config.toml
d_expert = 128
d_shared_expert = 0
normalize_top_k = true
balance_loss = 0.00534
router_cosine_scale = 14.0
parallel_block = false
final_lr_fraction = 0.0
Below are experts of layer 5 (counted from 0) of a mixture-of-experts language model. Rows are named router (the router's row for the expert), down (a neuron's output weights, with its number) and show model dimensions 0-95. Each number is 500 + 50 x the weight over its row's rms, rounded and kept within 0 to 999. Numbers have three digits each.
Before each expert's rows: "raises" lists some tokens whose logits its average output raises strongly, later layers aside. This comes from a sample of Wikipedia text that the model never trained on.

# expert 6
raises: "ed", " ", "er"
router:442468472519490517484542563535538563559530477436564504493520427512499530579508558484583530421547490492483473567496464484449513560548400509511479445533512480488525457480522427539463549420523498480488503587472517417483431489508466500488428505456412398576420462469464509522522492542470485433
down0:514538501454486493517500553434496462468519423454589526470487423550505512492511410371505608595474478499488475464582444552477480431586550482472526541499532489517564531525471589438502560548497571528559547561458569561557580499456488444508558522389536539463466468484457474434591500518474486529
down1:485508482499499451503557467455523531520475523487470510522428573603504563501420471507540457531517521439482455521505518423526438448554583562484463475545507498512462487522488427537549527391473459438473522535561584529497557426541485485457328504563532452536668473607501545509564446566465471441
down2:494575463478516485483490490502513544545543494495469528567497499436457591576573579529439471490525520440523499503530539498546436651467539484446443469414554482494447623583501422418527510468549448527559439552461468461526497601457463475491508395492555525432559577571469461624540491477514446458
down3:530504625517494411479455551444446493547426481539502468476523542429415576487560441497577488448536478545546563482527493453423537471455561558520566606434564553555527578449518368529515478434504524435505481525441546438569446489505566575453556474516475462561496595539498530585497527510523500539
down4:441531539506479568484601499437487411468411571508492475504503470593524568418476524498401426506496600574609549423496408490490546496390577445476476512519465467468528594473484503483542404428448542510480460559528445467474523456516494465482615447480486528522445506510512515487551558488499465453
down5:429494478438452498550463473549438514574521537472498493507488406492512573443422491546510548443509520459485508510467587453400485512509458518502431452446526538566496435510477473513570516387452471510432526486482566462458497438547533592539460484596504525511433430501417512496549476558565472467
down6:557541501453431585462595574524440493487554458475495544482450430563410551517528485589575519515627471447520458475560492630514504465451533503454428499436511535500471532561475512443599470572446507499479464555497471523529434507521522505526467557398425518552454499564467535534429586418448533489
down7:553499553518503486461514582469507410473498614480520499496473498557522632424515476488490514395480487552469631474614564465434559522541484524564442492509524512452456393479484553569467511536533438504417449536512513440526500443520528574534484524469486458502509490470433573473492472526591404461
down8:444495464505612428533449544509558597475500583497547483546498460581419553472465468475483493463442398437454480461445528543498464511415346473477594558461497410476562505512490440514570505462476492441548497445382521538394506481529415478423573504397552429480500540556605515521442441446495524452
down9:493469454515483552609487481472495465498501542584509461520542533502506537499563380450448497586546371538510450492567484520504473503527531495510542514476521534534508417454450497481510550553521452562457535548529565506422565572537572529475456399521468471499537488524519535509581546510490475419
down10:503451458473496543463451508507542449403510524484487531432418524485577462500471555578530482594417377521452577563533465482513500464539538486426520506491413520473421544565502486397498576468514386502490476579422426459540405452467490491457419444517422492465497512497461490508565501488570516511
down11:392438572466460605494468485569398492488534517518511480465468510484525533455550448483493526461508601470631452545564561479513469472504515475541477521469471466468482503559466484598522503504488493466590427472590492558509489514526563422496620525592487485610577497506563491497567470402457594611
down12:523500443531501398574447531499467474557522584503506583588539401562485553481555553489551494580495542488431428532453520495489543548502540464502397595464434439549502404475491476514501496505595524546517477543490414438389516509494484608465454520455479424543493463545470475460538504426606484428
down13:520468456507492431499484450513573555405487558480558584425483522569511658619510475490480487435532437511449509528492422479462401506491438443516461565484509498515583567482523500459569544490546549514458492440450434435447515544521444438503396543510526483499510507448378604466488486466514503478
down14:515504492539442499538420493532497530519518481454467497412582519432595469508538567412427570712484458484480595382599482460416537446534470419520540541512544488498498408485463474485507568474564571531485476559547480492531505494449505466426497495514486548535480470470437506506416447546448541510
down15:531484520488464468499406482487565503511422521549463478524483478527448549508531541520532388519458457625580505482576547478476525390505477516538541525578509553462591487465544544541475528495497519500439451488445427488484477413549478522489478524534459447476542490487476458422456454519446503537
down16:517596502498548476488516404557532548507572496470509544529467475479535467463506485624444525550495484520442549498440444607456514447524458486516468510491548493529457479504509428470540474463526455557565548461497508554482511456479476504504479461536504536541490593490407524511450437458575393481
down17:478477474473483521571539577529492455514500522491502567574495530508494553472374539391533490465458480508496495454546483517563507525422620450503438553473453524451460469524531522454538478529526439524517481434472475416530469490524546472486502481541495470509596657442522522625503605455417515527
down18:500515539526440524600502444483406570530568484463512534482514507474556476517510486493447508492529481460455597452537443407419553490498505489528560483507561564461518586538542563557508529480563456481507487451514504423509511440514496521534485520533529498561451502531523543521556475497505512544
down19:482548434509424487470490432500508462509466460557529469462392526584446448518550437500468471424531533567510559532489468582458475443502507458501501467515506480454558418512447476424504435419509424453512378417564505556540488554480510560485467504500529511461509490411489483478565474472489522450
down20:539451492482521568495563542582477526598507463456455407494523504437449452543437542507553523473554452524583459534478491412532489462469548530486447614586507556462472535493564515416491539507497459500491580545520541593443455477575480459544555503466451470482548442588506427520406483485499570459
down21:489507554474531545514542541500459537486514551545450390490524499530428485534434550538511516399592487497449539469502608472407451506479535443464534533536550591448505464487467509472544543487467546532478516490520477491430482489458497512483624534439587527556547592504609474445531458478526516481
down22:451547501466494487451482554530531544569510488535496527572505501442602587417476523474540537459550540477410584499548513554471559487448423579383534477570541453490454546471474522448527495524396539514524481443509502506469491366507473552582576496519502448517549484563487428441485513439549578419
down23:455435505435547454449512559520497540475515494521406436573541484505508525471536490569544461523480511518527468502420479507394523467547566531485590535503527551489539519459482467435542535481440540590541452415503487559496454512463576527544521511411429473437542528544460458501474587528491454537
down24:572492518552428442438449505498496505533592452443485483533509525571415477543542538508591517464456451425493512484530488584461449565436619517478530572485589523485506482462422475504493474505493480464577479495520531436545575522523460427442474472425469640498528544528482522493403580546546519492
down25:501531489500515547565446460589557512560490562512430489413479497466495414505550493441546450515538611468510440463378542478523541557410451487485588505469489567532541478521462527480599460536507576544588509523447506552485445496436460459524481508581471476529444493497433504539477502546531591503
down26:464530415401551505460523523536468503482513514512468504474466424535484511416502545531520508537568493473507536551546505404515498509524459508588540490530422472473526493477598487529553482569484472588388511477492489478459469509573429539425626341568548501583607497516442593555536499458452505551
down27:468543569554518517461429509579515613526490481530464484558480537488551409505508513425455515500488487510567532571445454427634458507527480526474484606489559528468486456507461529449459533513526533542400505537522446512508525508491430509460426545452480463469491410466473416530445480390471444512
down28:413558373476458503500403524506514552611492435512502554618565427529537506499509491562594458487471439498381493473503423491501457455424586452419523442454427526558504441497497415516605535504494571400483450568561479497422487471539535498520402435518545529473552560579551444544600523594505540464
down29:509529429523462482564591485477432478522522459475463503504542528578563471443473535431435520495480542560502521559406549461517473495465586514528406546553533515580481586486490550537545397590517449572495515439489395489483398469387515518392533458519489545597477561527444500488475430495495476474
down30:333556477553445467513524468524562543564590559422525458530513533487445443471491443486528477447556553444484517474435503546558508524512500512527447570544519451515498437551504494527513528459533489467462543436483523564432547515509518412484610582438504616506554524437442501587552490431512476470
down31:546575561516554420424450530512550563546492413501487477476491564570497524538544407526444509489492539476538471571416586418561528531504525373505471576405433537430537612507510463605480550455545427591515465454447447514560457503408501498436460472460570541455453513547459583494482557458421564561
down32:530448576433461515368584502506473602530637434401514565572441460498442445573416496517514507453531522541522498593526526445553527529488489469442454503529405522534481481495439468515542576479523383526530569500493455514478519427523532453550496484506519591475543524455456504488530505454447542474
down33:537484473448497535506475489478544503426576465499488658505465502487623478499474539572529485495499443531512440499542477510552599514489554550542511478465562488417445561428492425475506483477504468503511482534476414489557537494523420531493529494483485539505498550489564458418521468528464440501
down34:464450456474542562520474557477525522554591533481524507457492469423528530487512575438543502526529482467483519564506412600498443459559479542545467458611550515514583441518405465492508471530518501478521442526558471509484438525516443490534580560514469504480438447400571480502513456450572553633
down35:468456577509412501589520481471467510454529571464561417599567477472531632546484433496532502554570525529460575519481465418454455506533459490465488474516531519476534483436409510552516471521539564434524474412467586542503449534533441445568470533452478577508549503473551627485464517485518545598
down36:502490522521494404362596530473505462460435502508465548540541479487489456545565496466469469492530466573492585483485497468460555416533546527611486482565625492491479531519438474455361435513555541514577480471471424471546548596467532510432431504589468595539537443406463527473565520475482482540
down37:509415444517518468440518488521468486528587460513528539511495533426502512531484510525514560492574499546533474484397470523455450451452443569524524351479504507542474510514513428459585536443546610496453494479572515511487489520565437465553450620511496469439485581443529476476525463412480599536
down38:495533471464501495431611490509476518534517578472558472483523502468533476564570483529428570461529443524448513509563582560518468496509523558490498484500437513565499572578556544551490508531529567391432537434541450539513510458567468654544507479635573548571478475479527487567523476472579423538
down39:502484457562457524461553460572452569476530475473490492439578549548485463438488464539559562439480501443521499600519422576515578515428540544400529539571592496514423595481533503492535526449513420445415520518376482471447558439596497384481530578541520461530568509540458543508497447536442467542
down40:520453524492508469501504575503525502587295553479462513543474568453468533466444382565475475606456546582544551502423587463497470407603457401479505385470538512457489449492472488595507522456555482485551486482434430446498455612530499433488363472565466547477494548496522604451496494442558516553
down41:439514472453491397482418462491516530558443503544527536534471493514530598518411499523491602542459550421500442542489498540525442453516484519455531452493479509573577499480550469478554509550475585400475411481509516509528545411500488428463576481405453514540474498548468476458454489396526441486
down42:528440490533469498467546540512511548469518502512462485503552462523525427509476514452467511580518516562540495448569488438573504460554428503516526406433450506388479522554528535538484416577445507486483511487475541521439497506464555498505450434468432455597548533571475452413550386462478421561
down43:430410514503461542516486533531450450534500520516480443492488540505534505523489531477482472485525483407430448591510496446564510465527497579468585502474489475493513451572510519455555445467496502476559469511473517545442565574597529563510483469511512482502515488495521498521435522493556498584
down44:478416440488550448475509540529466496514531529400466460508493534577425553465536504476539526540531370594488480535492473473485425506513469498435563473488491514480433520461524591485428547525602572490581518497486590557568453513574500475471491450531549491490573497541481504439485374526509406472
down45:581616532473507466454540452441542506468487513469524634466493500493453468520429516593566497570518463507526478518390499486426484465556533496474427450464434550552472477449517426448475585459487513501488494501541548431480495520457423448482462501559499577558510472555423493527439433538546458520
down46:428489494529505580492506468496401574481588544506496441492518510480530486478525439480538433512508448559632525516458593494562464553439473411517483508482452497533515467412589446542424396547531483525518558437514521425439417456431463494573495561498476553564464495478560555495473567520402551535
down47:490557468466472521464509443514440489453473368481492513514429479549545518530508533531488552511444551493472485521541473489475526518510584474527525534523564505440513521541499512488557453450472510491504465440487572488489525426555443436587737488491535466513566603455464505597486483457493508550
down48:539504492503545555513555495525486553540622537536522497536513500491506481455455505532395513483452512398460515454506461538484404526547523532484517470497509489441516534490561501464457459582491462503567451496478539483497463537467515541549422479483360584544481446488487440452466451508518443482
down49:486533479478536468554437456519444457380469509527531385584587411445408491495416445457453472475565433550509469489473510483539522475513455537532506463521475526532548526541483455424547430428565480540476591473484427397523521390545448493570538581521589586440499481444522447515506483573468463456
down50:521521485493527518488465540513390493454530509479500508449493484549473521491475433433479490565493442483502425431547515529428491496502512526576438483552533524514599517484540499531548529447492479492461494543509530512510606393490510523461625498455488454570615590569453582498493501534573456492
down51:458533532449429497512527450428550477539521494432427539537499464540455475469442409501495492400481504470545524555464585477603516454481441535497481458513574474433407539508552486463527424521483537426477535488452489494493502494494469515511604478605534463500485443590518518507453494492499594441
down52:480564605423509401499516471440418553444375572452574421501528480515504478494541525518411549421397613522526602506615493511538448464495432541504565554496525466567511484530498547487518559540473448593537520521478524534415429533489438511537519536464511608412430443512489509507480551384498493480
down53:510446355508539418434549500601585524582563541384551523488482510566471506510454525405503548487452476488492485430576454430453425472481555504490544492515493518463486459435547379493500503496403535418466421512446503485479469515504504614561495485517445503551532539442492561580508543532493510462
down54:549461536560572528429473524549406588482422492482489522424387578535504448425573459478501400509437458510383463521446438559457452515531533539582505551471500450485514561492417525496471511479464444495535499485524506457507499548489408474423430500491533480458436537518565505496489454456468531359
down55:540532521495427505499527488460484526501458453470413549496522486549414530493485525582505483508523472525388424468519541556534409548404461451493470520460488549472475505537485607555455457508600493638508455446445528536479554627531518454531602452522521510482520560419420485527560508546429484507
down56:582611477558449508507510471495542513465534512442577510520508577473576428442496532425517459460579504458366514552516507570473468528450518530478572461495546465509439590496471569540452454422499587518682473472498566540471575448544536426537426583503522514511528517470460491426522514516398515546
down57:544534488629585586563443553489504488506549570477491522485518509469503503403425548377480543513428539544519465440380520532510584453534558457462505560444510549531480597493528500462474496546501439524523487554451528464463413479558533469499529543476517422578466472473543502502519536530404474519
down58:465472578548482517448425542441526465438520499561531592452582539591494420509508556539562482496552594492554621543485442510530474534497469517513479482503446507586432477463449588526488469453472415557520589490469480470487538428462462460507524585438438500544529474535481474481522503526361564510
down59:430582493511457516471480556444473608532459486429493516565472540483469473573469503542430526508454489498467453549487545506493472537538545374488460588546434546497489510479525483476501510512560470562486448465450491465540437446551575502509668478368537552532485499622516479475569490478580472561
down60:563502530607553479482434504458454446582461432466494481423455530533420538562626577534448484408537500448452467494457508451484549502518460488424519554525417522475576412547437473505560513469568499562542467515508468483449519457481428539477445579526463468489468517597535489518453571540556464526
down61:520432495500530508590528442518446505442525443453578472510549503497529562461513522477415478474520468550510481586407541540444540546398443500551471510543464550422426459490411575428470556524521493595501521495523603514445513541491476488470603541484558372511490457563491457493453516507419443517
down62:495601498461508494451497495514366537491507575520466583531483453562508469435546503516471424461530507391569565521533522456555477526461397488467407474508491508514458542429572516440468552506451471477499561555480512465475594511482502474486403497456480434500596517456467572466507437588451491419
down63:472494587454464476530481504459646431467489460546482554447506519441494550500511506532522451533387484415529491508476504503524500480501465485460580467528499500568552477583508567537428526429451533483499414602495479484538502475390412572504435517448506519414417510447480486462556505510441424558
down64:501426495447500427513573429545473450424576432437500473496532499509473555539539490522544489550523553504449547500490469450345459551574506470480530546504652570460558435499476464513480557493541469495595478493514533462551632481464517496555560511503523419398605476512503576491543537511498528467
down65:489444515513504370486552608489515519593518536523600537541411492563430396474566513552431559505584535529555473475470447560460543465479553470569450502552528468503455537435489551473495517426463485487509504532457627485499554557552525544447377397559417525482531413497459509491498532510478556521
down66:562503481549516581546407514509416520533553480558627568437499492488552501431453520533498492451458602463573518498468581496531412483496479494469574413478437587594429448491456442541479542410513481506473450491533518392543561496484550537432655514539457511532496496486465534572496462473489596464
down67:488470417488462486454482367504504507518555584490564489528514600418529500351552510464527460479574484476456530444472475500580539437471496507444554536521517489455615564482510537497524618574576453434518438582511488444492572560467509492571632550524492431454444615448541423450453496444402513489